{"n_layer": 13, "d_model": 384, "n_experts": 40, "experts_per_token": 4, "d_expert": 64, "d_shared_expert": 128, "activation": "geglu", "moe_layers": [2, 3, 4, 5, 6, 7, 8, 9, 10, 11, 12], "router_score": "softmax", "normalize_top_k": true, "routed_scale": 2.0, "balance_loss": 0.000358, "balance_bias": true, "init_std_router": 0.0209, "lr_router": 0.000707, "vocab_size": 50257, "norm": "rmsnorm", "norm_eps": 1e-06, "tie_embeddings": false, "optimizer": "soap_variant", "lr": 0.00373, "beta1": 0.95, "beta2": 0.98, "batch_tokens": 65536, "seq_len": 1024, "train_tokens": 368200000, "steps": 5619, "dataset": "wikipedia_en"}
Below are experts of layer 3 (counted from 0) of a mixture-of-experts language model. Rows are named router (the router's row for the expert), gate (a neuron's input weights, with its number), up (a neuron's input weights, with its number) and show model dimensions 256-383. Each number is 500 + 40 x the weight over its row's rms, rounded and kept within 0 to 999. Numbers have three digits each.
After each expert's rows: "gets" lists some tokens that make up at least twice as much of what it gets as of all text. This comes from a sample of Wikipedia text that the model never trained on. Tokens count by the router's weight.

# expert 29
router:545511582478526456515427628482460524462543468461482532483554455491491539497635543513505425515574533497559492470487498496543436471388492436438581497480569401569488502517499553537533490630525516494493470546495457500519476576463505498478649474601503417454488527491456523583522415496513479515483453492489519499537443484483508495522489516531474453512517447506529516482567524460517515468511
gate0:512515471481565533514447485523507542531488434501537530592470460516479495491413424495501463508526468530619518557502556446512476480444527476459404555466528544458523521494502492520393492513484525459478457451437466497479502476523557427463471524481517423442484529532513470472511475451535524487422456540505465452436480489533537544478457522493432513498460531461493573522535584499534561487474
up0:517522499472553532495484434511461527475492513516509442444514512491525496450471495508562544430513472479478479447525536511583503428511505450522490451524451515546487471493486487463489434471407523445481533602575499483577559446565475586502473567504601413499504511451445503457539434593573473448522507506485474451507540570563468477495533488526508479476533559518549463501493483505475543467516
gets: "\n", ".", "==", "|", "===", " =="

# expert 27
router:512509474536520446509541479521498496570492517572513535486440483502527500480466386471496516521503512498557571515477486542536437461465516543566465503487527476508485500504521461506500509570465497520454495439498612544491504453625494455482474481420516500418532509508439509451521425517500419445465546502529482485470467479462530447461413451475470531517529571512446449454515512456430469491500
gate0:513538479438474504526437488509495482436461499538548399450574594510431481512517481537479553469441477495426471536522498474533459476450489540503551456527438486551572549497514536551540486478528457505516519510485509550464547579527517439527458485499451445483510548557521498572527498528528495498508575555432467513473503488596515522525498537528507536520496600489466483473445501548466459443496
up0:453501513487475448485494418549429572523421495459490512415550525489456487469463529489519441468518490573470469551567549483442544519545474494518570484513473545507461506487473539480482517437520513522487520515524511464525606512479557485549455508595526463527407438457409499540513479468410514553482513536508491496493486388472453524549489527528515558443450449484482555501427469501532440488508
gets: " of", " in", " to", " and", " by", " for"

# expert 33
router:486521473557499455481487609489518499500538472495496518506580495490499460410439485483482462521494476526497475563520499589571515518531511518474492514508387413402481501495513507477522528421508474521476535432450625511506494446463492494478461484534508404393437484515502493527486447528517513439493564510560496492493616541471505504506554473506517530493528423527562587458564510486612530523509
gate0:473482504572509469517448490502456484505455438495555489502510541505508516542482483465529523527561487470562386477515542393384508425468496455536559537503511452526500434493551486532494479426526535521507439606533470488551468518503546496523529417545537505512472506504557502453536435550517499514498533499512464516529542502506573541459464507514557511487493504524478526480499544441518534519520
up0:514464483463563506526502581475550478456485606539466531468531513498490445494461488543504506538489471534454492451490529557618572507523538571515489490444490514419409518465518484476529527498531469558507569464450465467407474466504496424497512505485547531475481495575511479516530517601512472517491443487521463491511513583488497479540581531463439551423516437460484593498480502530492509496496
gets: " was", " is", " were", " are", " to", " a"

# expert 23
router:486500506530498481557501449509532519562518556477512486546542444499510527539492540517475505502532525496491492517476502409427478493575511566455548507495428512498504532506487455480495518510496469497473473437396447504480539402513492495491553490545502523448428484497493501575500505499493540489510491549503501504483488448488530431514486495510454453506538501443484428498476519479533517469527
gate2:490495546562495507536490529492485490408487492477520536581541538548468490474551524546468556619485539487556471547458532442466460489569528525544543435552419550453552478510540420575490464499489457533534511537543468548464497533441517491466529474431523513547511447519567443462544450491552558511395574561588454504556495505544475487508481481497505488520502490569512522493493500511503509506480
up2:549542446555532569519446470551509549531560518483492561530449461573458530564545439449621484539505437521476517563558494515537576477394516441477484483531535543494434497457496483497505496589429519481453518511550457531494496487477503486480518504495434484481518503511530485577533559445498576476400483411533554516522482484471525449556520538484558572560502408455513529521564503485519482505542
gets: " the", " a", "==", " =", " that", "="

# expert 6
router:491511507514503460521563461480469508499519482553467484506583473500506399480461451469513458509583536515514515508465461483535428472509519550517478512520518584519528510506529541561493507460506510500495525542584592510515489567548499467490458477621516470418473539501516503436521569491455502474494509576536487479487469613490486532508521482511482547511552611472463488492514482472430439476507
gate0:512506473485535534449583529518581523500507535481446540482472555474394491463463564495511499506550518573499486488480523531537581543538449403541538550475484504572473486450492579481452501428485537485509528456497516463488509472539498472478527497519546454568551576513498468527481572523476538516525563495488523508451528479498523522462543505514482502480511472568485484427451552423528501537533
up0:509512481506475401453479539431483488449481476561493445536550422488500500553548511499472511527509466484502547502490550454533529508561540479481513510510486471467508505473486572445608381445508512433496459481523521494504533520485514550504437543498433514451463514473451481500565521524508466549477452529499508437540477594579466470510551496498505463493510517531494549461487550504543466494412
gets: " (", " of", " \"", " in", ",", " as"

# expert 5
router:551470468570509467527565430457480521503533502462464494538467496478449523476465537500595522515560512506476611501491533593488553509472509558511471473555452456536486483487503540507528458508521523494478494506418545483478526566546499504476512491550508409558451526558482508543508542467455431445462479494531496481539537445493488487511526497517488525502495482480488485443581497444587543480497
gate0:542529500492527479518537583544511548465426501529491490473438491558490464513544420479439566516492516450460497486459509560456483483488582497476477486468545467446624492433492446468487539443484481497496518481508457532538510538552476550498559467544503513441429479499467498520506558502554457497461461539485528535471536575463476565503445512538484488503531573496477573469432528525497489491492
up0:509525541436535472531425561467505456523464469565524555540460539501536530468482457433470547461409524451401498525469517537482555488485496483465436470519510484481539418440524484519523535439525457533508451466496446527500490489530504540521469471571508461497428419518465557533493521579501552500471512537486490497514505489429544537506504447457472504486476573483495571517429460524418480486475
gets: "\n", ",", ":", "-", " of", "|"

# expert 7
router:506508459528507515507518481529509525314523492485479505501407490473500531478467443499451441498539485498533504463486503542548451501542515513413537514470390559498507515514500485476510506537502479523506516499525587527511482457493496506510473502404521456551559517484501500515502533515462559521472513505438510487491504563494511494458521498500511447539493640493476435522455527538400544475514
gate0:528478419452556551488530451565521558414398518530516494525467543574551482476504415552520424533499447506435494488536480540503548497499572418461509454514499430474493551536454465501537496523426483481531502546451558539495498436589524493504498556508495548500524473502463462524481578511524538467469445528442438518506468512542519481482565553561487490482541468465521553469427468473458498509545
up0:514484495476494529392459543481471603429498524502480559505522525504468571547527490489444492511520522537554467453530546441524460525575512492479594595524512497564475503511497545531556532455464515495496475468526486432519510492530469526510525472432527530428438502443552495549537409468467517444466459476452474455536513560499492522523501525460495504437566506450500477453486506523464550504562
gets: " |", ";", ":", " –", " -", " 0"

# expert 39
router:528525465509505549540508515520507504524461488454480517469380601517512508476499551435478594479438508540534472508488465527422536481488501513439543497467493562557483524528528525490509521507542497541515411492510538512499459452492511464468486464525511549510601516502525530505545498471474548455483559481501532479489560576493518497466450470475509513535550472486510496536524503480379528492506
gate2:465493524552468469469488438482540458518478505500541478534449522464560547541511463482501548492510503485455434545528458489516458468472450489542487502523471538496489520570449490512491462538474546533543502444537560445533510521552560519508524517577505484496501530516564442472487518498525391523578473494455493492483438572539497493483449536495505481542528451539511477548464461451513453583425
up2:538480499502491529517554511500530449541509424488515558482458525523568519486477460489500415497479509512550472480521537519469476524598395417443513404534468469447533451532529527466533488462524486507500510464496490508443455515468498584503495475540490487519471515519514561426468459476534513481488492522568517539502531463484493516508443590465493470464446520508532546532464534572492507515449
gets: " 1", " 2", "1", " 3", "2", " 0"

# expert 18
router:529538458516510511573533494514508486554497472463493480468403543519515522433516612430475566464437481546508494530460483528417461514518520517453561505487544504546490503517523485505506508502539495528520441506564519513513482430473491473454458473503514539510588518534581506460562536502505573549485570502510516490481510485508512570480475459494503476553543518497490487530498505503398520484506
gate2:486499582547465536516525534542474492515505511600419477492567496555556438567474493549508470556513550574535472479498540506481602472380512449447489452508485508483493526478517552561478520520585460530614450493539442529489519488521535466452580522503484471561571546470483467490482510522504527406538408572467492478564567522458541543479577464534543501481562580478487512478519461524447424508555
up2:519500484470544488453525547466458565454544546479521523682435511473474459451514549478472551479543509443500470551502491509514484467525517524536471527491511483467408507473506523493474519471520515457463509440530517542491512541442484504533497515513475547463410468511518484505469538538575491545529503485503456489480526500463503508497564514493480472507516431441488479512488518501547486486442
gets: " ", " 1", " 0", " 2", " 3", " 4"

# expert 16
router:498506551497489501498505508521506523557571476500481498485381497457490451474454538516517592532503537505365498517502474552481485484482507438440521513499577458472441491503507513523515485457498473483479463528535454519498472541437495510498485478460515552553541513550511497461490516532466507469497497486537508480482455440502485480521503554475465531508510463519448611479494478476421537500498
gate0:514491455495512535550529518483506502494510504543431543493533502503454483501525515552491514530507540550524486537525554539454509538493496454482482420466454485507491485495488461511392516531462451483531496556449517497494466511524458508527517578522473491442495434410478518505481504475437524436532482615478521453530532475443475518507596462455468575468487491506543573526491521496438513476571
up0:521508544530534395486573540518497483477465536490483456537555512525510467502552541479528516462511506554514541509469524514562565501416535481450546494506519440547523514507548494474570500487472564508463497435526550441485511487497516455537506470534492497489528544446572531471509520434467471515510455451481504584529431488573466480445467440532531440554457537527482535400470528546574490532502
gets: ",", " and", " of", " the", ";", "),"

# expert 26
router:521519515522515441482560411496565522483528515449476518482587507497507414548526489457494427503453542505487505511467476440479555461501513447529522478505521585451514487507506504531464525461515495481481464462551552480533484561457484462489445490581503516565360506492453505504514561544477468490519577580557518516476497442493515622513486438481463522534570531460453408491520477452491523485503
gate0:508512484449504525494497439486546471425565429514423472490484441478516478470470483444492537530500557573449511589498499577482423485580404520491560536538482508486510505411508542461383479556541520547490487456514467520473469488542477457488508522477558490452467419420457536505545484510560573530465456476518512503524499516523494442411591439492466429502477468554494484584532487508493535502466
up0:508476491525520501482485496549431438449516477502534462542580555482468598500471456512518516511516441553509425446506530480504505482426531484574475509564492403463458499579474510465497512461532478535521553608518494566508466521396525498564480507530502438521534543491586477575562561497497442519496546482455567501534594541540515471509514544491536532478554533547482491465447527512504476518505
gets: " ", " (", " \"", " first", " or", " not"

# expert 22
router:500520475476530480518522505518511524361514489474494513500409478504498540463422483486446444511542479489547545502485495526616426522511526513452506496471425487512503518507512474482501482547491502526498565485491551515505476429536484488483492500402508452540568512503499499527499558505460535551480541491479516466468487556490517559440539487484493467517485660492486464501509519557421575488513
gate0:528545470444506516512484501517507467508476533504511595565550497499457496359467507472464465482458477548548462586467504529621471465522454503566545503526467551510473504537516491526478490464533479465565500461433554511499483523529556493492538457436546452493460462540496416537535530460443455414479543496500568524507413537506503525467486509496486537453479560550434526502485521491406408486534
up0:460503520491469505540497597484543461436533536544477487485498483471554549539516495618477493479564474426458410466499426422544551471491539478428529512483524502473502508513484531517424553505495591489528455477455451522489442484435438481516529489531489572505569530549514476541498554504568421493535484490542479500491492509520458542476577573503450513496502501494506448475472447431486530468502
gets: " |", ";", " ", ")", " -", " 0"

# expert 17
router:512493557476491516525546542493493519506532479475505522518553440512508544498581479491489396521506499494517522482497498486499480488407449450494535525493519454518512514506502537498544533636475501503488470524514395502503502576444507494480653498526476412443424542489506515577523433525511517458462462503517517515518500471480511457505472480481481338486493493480516597466583537435527464499518
gate2:547570500453530479458462531531502521481503524576459472506483576464563473503472450515508507481466560572452521486553476522477511506519444527528452432499436490412582502511449496500516511591497495517464520521417605542489535526430468527512599536552469535558540495496464516495490559496453472553554498506524514496516420527514421515466528538510494456485521501469522526504450517483533505523488
up2:467501511492553514515474502496432517491399572521503476493491553474461463537546522473496474496519523517540508433468494557525543554487534523517514448489495505485443505521527514514527500485540511463549613549448473485506435504495486452537498535436481485560526467461601536567501472513483528494530494465428494557567495449556565475518526515468491492501493489473534436490478570455550479561472
gets: "\n", ".", "==", "|", "===", " =="

# expert 24
router:523500485507509541518595500551560519585503473546478527480498467514471502527481555493469433497505552494379445500503493540491511486516534516591413526467437573525496512516481506450495504498519429482466384470540430523515471491470479493488490479416506507587450460513499508523495548487453502433479410527458520548488490570503525536505528469482522576488464458498440628474486553444552434465508
gate2:469522519478532498524505509501514420453456531419491478474519506539474495506521488493511523505492387522485462563513473544482467508497455489480556500599479383496570559488528511489574472432419497471524490469501552546581477428444505537443446505418493493484518464443555464516524532463539437523478438453396535475530547498538496485513401514531508549461504549509578417466492507437461458542525
up2:497466527494511403491548465469448539606510486523541494507480498461428452495578472519560494530524513549559436517477561482506482531453460557566446551473474427518404426550520474524493492481500491496526537528480504510477464526506525534491525516428477544511502499495483494545523541561437487575498489502499551494527483500528550464493482484473512481550469455546455476489502535541508471436484
gets: " the", " a", " The", "'s", " his", "The"

# expert 13
router:532518520546502501526476428509484541486526500476458474491370459471527496499457480489502593490562370516511535459463479495396530467530524494584482515502447566498479517498512483551492483504501521516469384524540565449511492519441508492501473495503516518546524534500484508476529467464495459505483440509493497523492462504482499441508456519469485481513453460514492532491503496471585494474517
gate0:516450573519467552526484524503543498429519474507446420518476429524537476464458547443514513527539498528511500530488529465504573536537420446487568472443499580454427463423508565506476460541553480472550466528445462477529466481484540556530541512472448475475534514553491529498517565445513469524477491482569484504563479526427532524536413530547516484450524533433512486494546529448515491472514
up0:554550473498495486507536501514549518470535447536530459525559575498504509466537501492470528467523493463527475426448518556460463540494513413494543431552478503528506499499472531554507518471494469485429523522450548473478471594520552497454584511476507468471503496494492454547462507535521523504466409484484530535412530459510472556503456499503477470468522507485457495474444485550550561441481
gets: ".", ",", ":", " |", ";", ")."